Experts of a small language model.
Experts: 80 experts in each of 13 layers, 3 picks a token, a sigmoid router.
Below are experts of layer 2 (counted from 0) of a mixture-of-experts language model. Rows are named router (the router's row for the expert) and show model dimensions 0-255. Each number is 128 + 32 x the weight over its row's rms, rounded and kept within 0 to 255. Numbers have three digits each.
Before each expert's rows: a language model's description of what the expert responds to; "gets" lists some tokens that make up at least twice as much of what it gets as of all text. This comes from a sample of Wikipedia text that the model never trained on. Tokens count by the router's weight.

# expert 41
Opening quotes and parentheses. Opening quotation marks and parentheses before quoted words or years, as in "mediocre", (2005), plus mid-word pieces and digits.
gets: " \"", "s", "0", "–", " United", " re"
router:117079055157181115135020151082156098092143171171157185155070128110185107186120186136141108149108117119126089152124131085096145061150138160074151136077142096091154147219122100117102143142182145128077167100148162142107111137119108074136101122142153077144160121143146106109185111075095141122105164144215168141106140096133089130111104094122123122151163084101128157099136119157172155087165108092125050144109119148106151129130113146129171051143121141164119151131082125087164128130147178203113132152107147112152119164136134094110123138156127117143108107119121101121143091152093143124118121178112145131102120112216163130070140136121097075088101162156159149159096130141086089161110127158076101088100156197142156124061094128152075128110110171111136096088127094057142165072105109

# expert 61
Digits and word completions. Digits in years, dates and tables (2023, 1,314) and final pieces completing words like Norther-n, Achill-es, country names.
gets: "0", "9", "5", "4", "3", "n"
router:108077128149147159115123092096095152119138123092090133152076110143107184094163100141129150155113095163095133075171148138094134131116120090107112128091151153169199130114095158112152142135146121077138165172164117177128105146117099219138145141155120152080206132172139127146157132142138109063103150095165106136118147162135194153121146130114135103139081182123162122139150158177124108124101198134118220109071158175106140176153128188156091148083182128164141129151140154088096117160135107122108153134176132120151158153105093161170210142099089126190122118169194099092124153109130143118135167109129076102181170138118117181139117112182099189163154085164103165122085129134088127098073188108191180117136081121104140119136099109073137045077061121128127101144109138155164151184093109

# expert 0
Prepositions after nouns. Prepositions such as of, at, in, on, around, through after a noun or verb, as in Battle of, studied at, Bay of, plus table pipes.
gets: " |", " of", " at", " in", ")", " on"
router:099073115118086090112089155085123111192147104101146056113163171106127140147086113112176144145097135116114124121174099107167131148149137131151154086124093130139146152186165164136129119120108114102125162098114131157113142177115130048148087156146184050154118159114184135101119102217138124124150144152185091137127106097139134089186133095166121136101145232142118131092080065162167165145167086164072095158134131106120133126066136132044149133096127130128155081091083126099208186113107146084150083082126144136098200150144084125109059106149133141156095206070120121117135141103077156131109122107166114110111138133146122178111091149119091123142138132123147121176142112058169173144118175117177129122054133087148133102089120167176129184130128140124143142110114093122106073112108173

# expert 56
Digits and commas in figures. Digits, commas and dashes inside numbers, dates, coordinates and measurements, such as 64, and 5.9, August 15, 1958, 2.51 m.
gets: "0", ",", "1", "–", "2", "/"
router:151155125161191105107065182150117078113133162210139144152104171163177141133058192057107119112094195136135121137114130079177142075134124130104072153099129152113151118164119136150068174097166131142127155143082150123064093084100147181157088118111126113132152160140102137116096117176164068077138157122128133142152105123159160172101114102151130122144097138130104132206122099125137143137131148105105083196124113169173109124110175101167165081131135119090101114114104117135086119171146133154105097150161194118121141159077181173127151097060114155092159105144154127121106098127097106159161141114058094172104105151096134159152166146165151135144085141134140147146127107059143129157183060094084047109108202087173145182103134132090096083117179069143127163105148115149133080135136163

# expert 53
Hyphens and line breaks. Hyphens inside compounds like peer-reviewed and Haitian-born, line breaks in infobox lists, and sentence-final periods and semicolons.
gets: "\n", "-", " \"", " |", ".", "/"
router:147052140101149096181078097115176117125122115148222134137203149132110114144149122067112157167077104133195140133082103080124145151142158119095147161077125098112128196136121105124070172171153128142133146143147135113113190105112115162138112178148143118154148142119165099161076096115162100116162157129133154115171168173170104127143179109059128125105129140107089154117102076144131093113070136115171069149154167149090149095068142145127201068187110184089130099108117167161139127113094148154133179126120094135101067113131133108130097125082087130150075152120135108129155112089046106182136148114053130101058207132084123092121121139120133087086132092169134120186127147149129079148168162138123079090098103173093095113171092132109099069102116087147118168135170099117144122119097139

# expert 27
Mid-word name fragments. Word pieces inside proper names and titles (E-p-ic, Go-th-enburg, Ne-elam), final year digits (201-7), and table numbers.
gets: "7", "6", "3", " to", "th", " A"
router:142150077095102073093185102104092107170116121118082079084129119099098105076031166102148147109116141108074142146087116118135137136152081050132086158098131138121138112166122163171122112126158198122149147123163089125145137107142095107111085088095112178148184116106110140189096119166075166066117093167190113168099158150105169113121149177148133129173163156113151096120113162064117156094113117126173153134135128100165108104076092161173071123097175091132141144165167074139137072115147118165132113101097151117163156114170088091162154134100101108154157133179111140132104126098160107151070145141188081131129117141108135058161135136160086142186140140163153013167164115132133112064166054151159131145179155145104103172154121161131140107116125144139103147091102125149082123093076136

# expert 31
Early pieces of names. Bare spaces, second letters of capitalized words (Ar-m-strong, A-m-ong) and name or title starts after was, in or a table pipe.
gets: " ", "===", " a", " an", " been", " New"
router:146171130103068138081168129128153171112150120065150042112140101103079182165063202170148138124097139149114131145187122086157150122122117159178127133106130132199125115145115165089145104136147143150108155107193148120142144084172115126157113106138114127115129135100080114130093174148076148137109173109135110106066180130137174102099109102081159101126127111138130125114170087103113053076059166144072128084090126113123162086161102156125038175118114151194108114126123097170113142146039101104121124166107156155141092123157117091123079175128128101150117128138081114175080122152147069170071086123135128165130100119061125119151090107106113133122116131127150125162153106120098111133146141141104140132042161056100125187149119171055082160166152144121064129132125151050107132102150128

# expert 16
Prepositions and verb stems. Prepositions and adverbs like around, at, in, during, over, plus verbs and verb stems with endings such as reached, distinguished, progressed, establish.
gets: " at", " in", " to", " on", " by", " have"
router:107123160117092078098115165145174103137140113109125070128120137067132151181146059133128211193109103099116057092177116139105099132152068139138155085133144129145173120161208167061154114179116113068134177102106090122121067098129170112139110165122105121146126166122168104086150147091168126132128152156149125128126140136180152114158113090112172138127124169144125139123157130125077129147133125119118141098115129140114142144091105133022169138143114153124154132099112148086177138126088107136093144112225155132111194132093088196109124117118165108114193159111113069147149157120117150109156135063211125110132147127184122171154137145114054097115144083091088121074134124068203145100147113156089126147107117132100124120131170177186176139135143097205165182138163130134151100149115173

# expert 20
Prepositions and table pipes. Prepositions such as in, from, on, to and the pipe cells of tables, especially sports and election results, plus the leading 9 of ISBNs.
gets: " in", " |", " and", " from", " (", "9"
router:121078176143108112091154148141190107128160140128099038129150113120147146110059092120162108133168119129153095062154157095170115101132141065131098113093117148122184161114181105135182144103127157081128147145136101169119200096107111115126079127138202116121116073134125142104098049153110154128143135148178053132127161114116138142141151157112125114136177204164109118105128077121139095085094177141120157068126147120129153193122128134116135089122100129072103123105154142080193161087175148085125097141065032144102070145114096131136117101181107139212152135104102101118165103181135172170120147135127061109115168152116171142110130132123082144156140104118182107108101137137152074106091137148137127183120155118094076085160131106158153140075177124119123130039137129095172141122077109

# expert 40
Prepositions before objects. Prepositions like for, to, in, by, among before noun phrases, as in submissions for, played for, accounted for, plus giving and awarding verbs.
gets: " for", " to", " in", " on", " with", " is"
router:140101138131119105176048113153161110052119137109153164192135132102134101112115165108110181138148130113087102180099137069175131080104170136115143136112087094114073127164196137137100145096154121104100096145094136111076055200103190115127078072092187097119131159113121104102136102102156104093164137131157141131129096092058187110168129141158088132106135226129127116119125163107126182105123112122162042137147169132085132098093122094050133079158124177084116124135181185133143107130086192109104166128152133123096141141109108146135094087100128153109055122134143094114181140146132174144147158108138155164115150097100143185096164103148147142143157137138154173124127103132145117144109175146100139147126149088133138114117155157073168097105159165128055121163118124071204047129140092

# expert 8
Mixed symbols, place-name pieces. Mid-word pieces of foreign place names such as c in Phước, closing == after headings, sentence-final periods, parentheses, and coordinate primes and degrees.
gets: ")", ".", " F", "c", "″", " =="
router:145115135105120129111144158111124125141140130155140082169106162135128157145158099098096149115082099105069129115163141148113129099075116118164178141139139154106155154138133135137171120151129151122148188118100100203137149106173136058144162186077139083174127163112114144089126207173167124172123111125101103096151103113177061129138070150126175171140105171106120126131129101095097083108167160135161123165058127117131095162128127113129150125094135105191148139100098173093098166128101118120129183111138192135143173123118069134116138144156130109080116146076070119178091122107114074110147133075180063108115164098228129183132164151110076093105144103083097132096060134032183170179110080116143124126093137114086101105151159159184133145106114146163193129101085143187105148165069135

# expert 14
Name pieces, commas, digits. Middle pieces of personal and place names such as ir in Emir, ne in Kennedy, an in Susan, plus commas after clauses and digits.
gets: ",", "2", ")", "1", "4", "'"
router:098126153035086133088184162071147106128130112142080090143133164111118156127105100097098146113078162095081176122188123166110155123127114100148134135152140114109151151119090160133202111153117134085150192092117072197136142143090092081140121145158149156139126176127148153147091119154142103178131154137123075138129125115184109113153098144122121194082129154098095127086099118146152124168212175105097150117084155141100110182086139141173123191142114087119160134094096187074117127167091088118106100113118186149164118161165079145124130119143110192111180129068093108189076167112162100159112063061179046073122115109156120132123101137081100103118141084056124106107080127098159153136144131103182103135087074102139116128126121112149110177109090122162132173168086125159117138155096156

# expert 48
Century digits in years. The second digit of years after 1, as in 1864, 1850, 1874, digits in lists and times, and short pieces like ll, s.
gets: "0", "1", "8", "2", "7", "6"
router:153094116157156181154070144163147115128114183128091206190095178142147126138187160130089054151048179111144125151112101093107100154160125127078131143133119084129083117159155100140074188155114150145151146136082193154072145183118171101141076112105112138139174157179177087079114124090125115110154160123116158123149124110090166118146126119201122102083114103117132181112112154176162149162083137164114101177082134118151151137142149123139159095111120162148079135120102150172098102130120172182053108129153161139079110126168132178098092110117129181106082112140155129095176137124108154120174146149145191106125181110146093112123130179128102059138109146157136215184129150157089131132103126152047125093068115175192113121112149113090153094100170121131122160097119127148164103085085128

# expert 29
First digit of numbers. Leading digits of years, coordinates and table numbers, as in 2004, 1997, 96.193, plus gold and bronze.
gets: "1", "2", "9", "5", "6", "7"
router:186145133176121154148165135111156160150071107107108156121124173097190117179150088160109101124192120180166159113140116155056152101124117163116160166131120163120120011150133114060123099166134131126137155089068111145149222157118118111062141149097144149112084105100156146142173101105090097120148177166156116158133151111113127148119139151097085120147135096202109164100099154167119101135144125096139145084132103093122146148167177141130138123124155120151102158128109171152153134160103124187145139162141128165134082149132087089105129107087131156137127129111120142130163082113153140017121113150181168101074133142093125071121073145170169116119052169099128133142109118158110108119086123032105132141107068114126136125059086129071127146194125145127110134108081206139188109146097168

# expert 3
Clause-ending punctuation. Periods, colons, commas, semicolons, closing parentheses and line breaks ending clauses or table cells, e.g. "city:", "diary:", ");".
gets: ".", "\n", ",", ")", ":", ";"
router:084129098078100132118205206093213140110133103175175114113147158118164131131155064141079137141132090153172064152123137143106160128068129140173114110156109098098134175126138138106145135138067098138142161117125095111152124121150114130089120091117156088138119181125141133150145162164113155102090131189091128111130081125131069189137076161106119142135079157111128096153054092140109162162102113123138154116080146120110157140130069141132174114155134124139155163105113158094176180081139065121151178072131124164195148114132088189098096151111155182110048157031102107117104142124142060148113106101138079137148109090117113161148116166100107066138156112079119108069102117133198130107199113118129105171142074121157112156135153115151139162127090068115095140122169124165115054142150163

# expert 62
Commas and table line breaks. Commas after names and places in lists, such as Indianapolis, Indiana, and the line break after a |---|---| table separator row.
gets: ",", "\n", "),", ")", ";", " ("
router:153093191139130162099164127093125171092127123137109140038150142119104091097184097125097140106201117183154123122046071196136077112092119167132132139105127134165189138119102147129112153108125127101165099175190151084139158125126178198130142124151089182121126111132110151143155120103102156132080109130145090126190135128159106196172136103062168136133078165149109124099119129152150136161087127080103135109114138100123106197133173110136138130154137147124112105119108141148197108098159081130135125099152109113131112108130149157110121140061149166123130152110114083082173146131175123172117171090101050117094106143083166162087100129161207103132131102075128109149213190141173094125158108105168120137174090102092118126179116096096156127080100032103129142146205110139132139120164098

# expert 34
Line starts and stems. Table pipes and line-initial tokens, capitalized name pieces like Ra, Alex, Ed, and mid-word stem pieces such as j in rejects and fi in satisfied.
gets: "\n", "|", " but", " a", " an", "D"
router:119218158115153138123159106119138119126121118125133116136208092143108139120124176142143079106144134124125158178192121124082093127139120141173110110122154126125116166112125089095130118160118184164125104106121168111136151146160190084118107118134135118127059074097116122151084128110152106135054120207103148164144191138118160088117145159074123126158128111110114138152099104140129145135114140172144106132137119110134125102160084093146103138075118116114123102177136111143091069160123114109055077162126098112199077113183092111100047098140077099180112155134137214157117113169125064201109155158083146160109088165046084127079136102100119168084113124118112103173079105135091101143034116105145175117118147135145035110188164158140119156175152141143143126088136105096075097101174116

# expert 36
List punctuation and digits. Semicolons, pipes, line breaks and digits in numeric lists, tables and census sections, plus a word-initial s, as in sclerosis, scandal.
gets: " a", ".", "s", " |", "7", "\n"
router:090219115100143038102158071153110113135145137138036110174085134145151115140149136158166123092099117151070130094124163119138133144128183050144097143120133132129069122134143120147125123024133119134122115105172113095109131126163105131124137117158154137075129074150085140203087142118060172058151117101122105095109098138134127088123104117142128073122115149181120132129115082146159135068134163174106154098114121125117068110122093139193133111137115170103106092166108040084131153135155106166132098122117155105163113119144096141170151191162074118131144103129125203136065113178125154164109189183132046124109105143112117106119140081100101122159132143169111021149143135097073092141125114100154156118089173078183146176102085132127142129118082139087144127123130129146132117144122123

# expert 24
Name-ending syllables. Inner and final syllables of Romance-looking names and words, such as ri in Rodriguez, ine in Rhineland and submachine, plus in, from, (.
gets: " in", " ", ":", " (", " and", "ine"
router:150158186054121076123202096135106131136113129225071159111128099132155093085007137094147112133102095116091120150107111130146113147176127063156063161106128153165065133156148196166123111116139135114118113117158108164109107083099122191130120160136121151176125122097125105177110150124090155076091114118145078113083179145159163112114187131141137144154129116139149127127115177087166105134102151131110113145138132078124129095106135119125081146125130127091150148164165162110087073149102128098122097112104099123148128110146102103122054175134117107167148098202087180151066117135166141139143146139171074126151101116126111088125178137126068173103144142191173077164193108147153078078144135137243167124155165121129133154147072116125118106107169105117127088140147087154134122172119093

# expert 51
Table and list separators. Line breaks, pipes, slashes and dashes separating table cells or list items in sports and career records.
gets: "\n", " |", ".", " by", " that", " for"
router:169106124148197170152054156047166118097110145177162129078105115143091154132129171155078147119072195088201073132132116075173109144123186163149136153100114080118119115156153124120097125132146124124181086185118165121103120070130113174089095155087123086159129094162139133097135109123137113141133127146125127131177114206068090094104105109149072150152167190105100098132120118124142156162103095144135115171126132144183126119087172092076152082172152113109180071090108093155155142127129178157140152136072127089102140089096170126124107172087106103092090109144079159097162144148139097128122117164062100107151089124099170183092148099174126118142091161161099161124152107100105128156107191144038122143111178186148112100125122107092148103099180182121084123086096114118142118079116098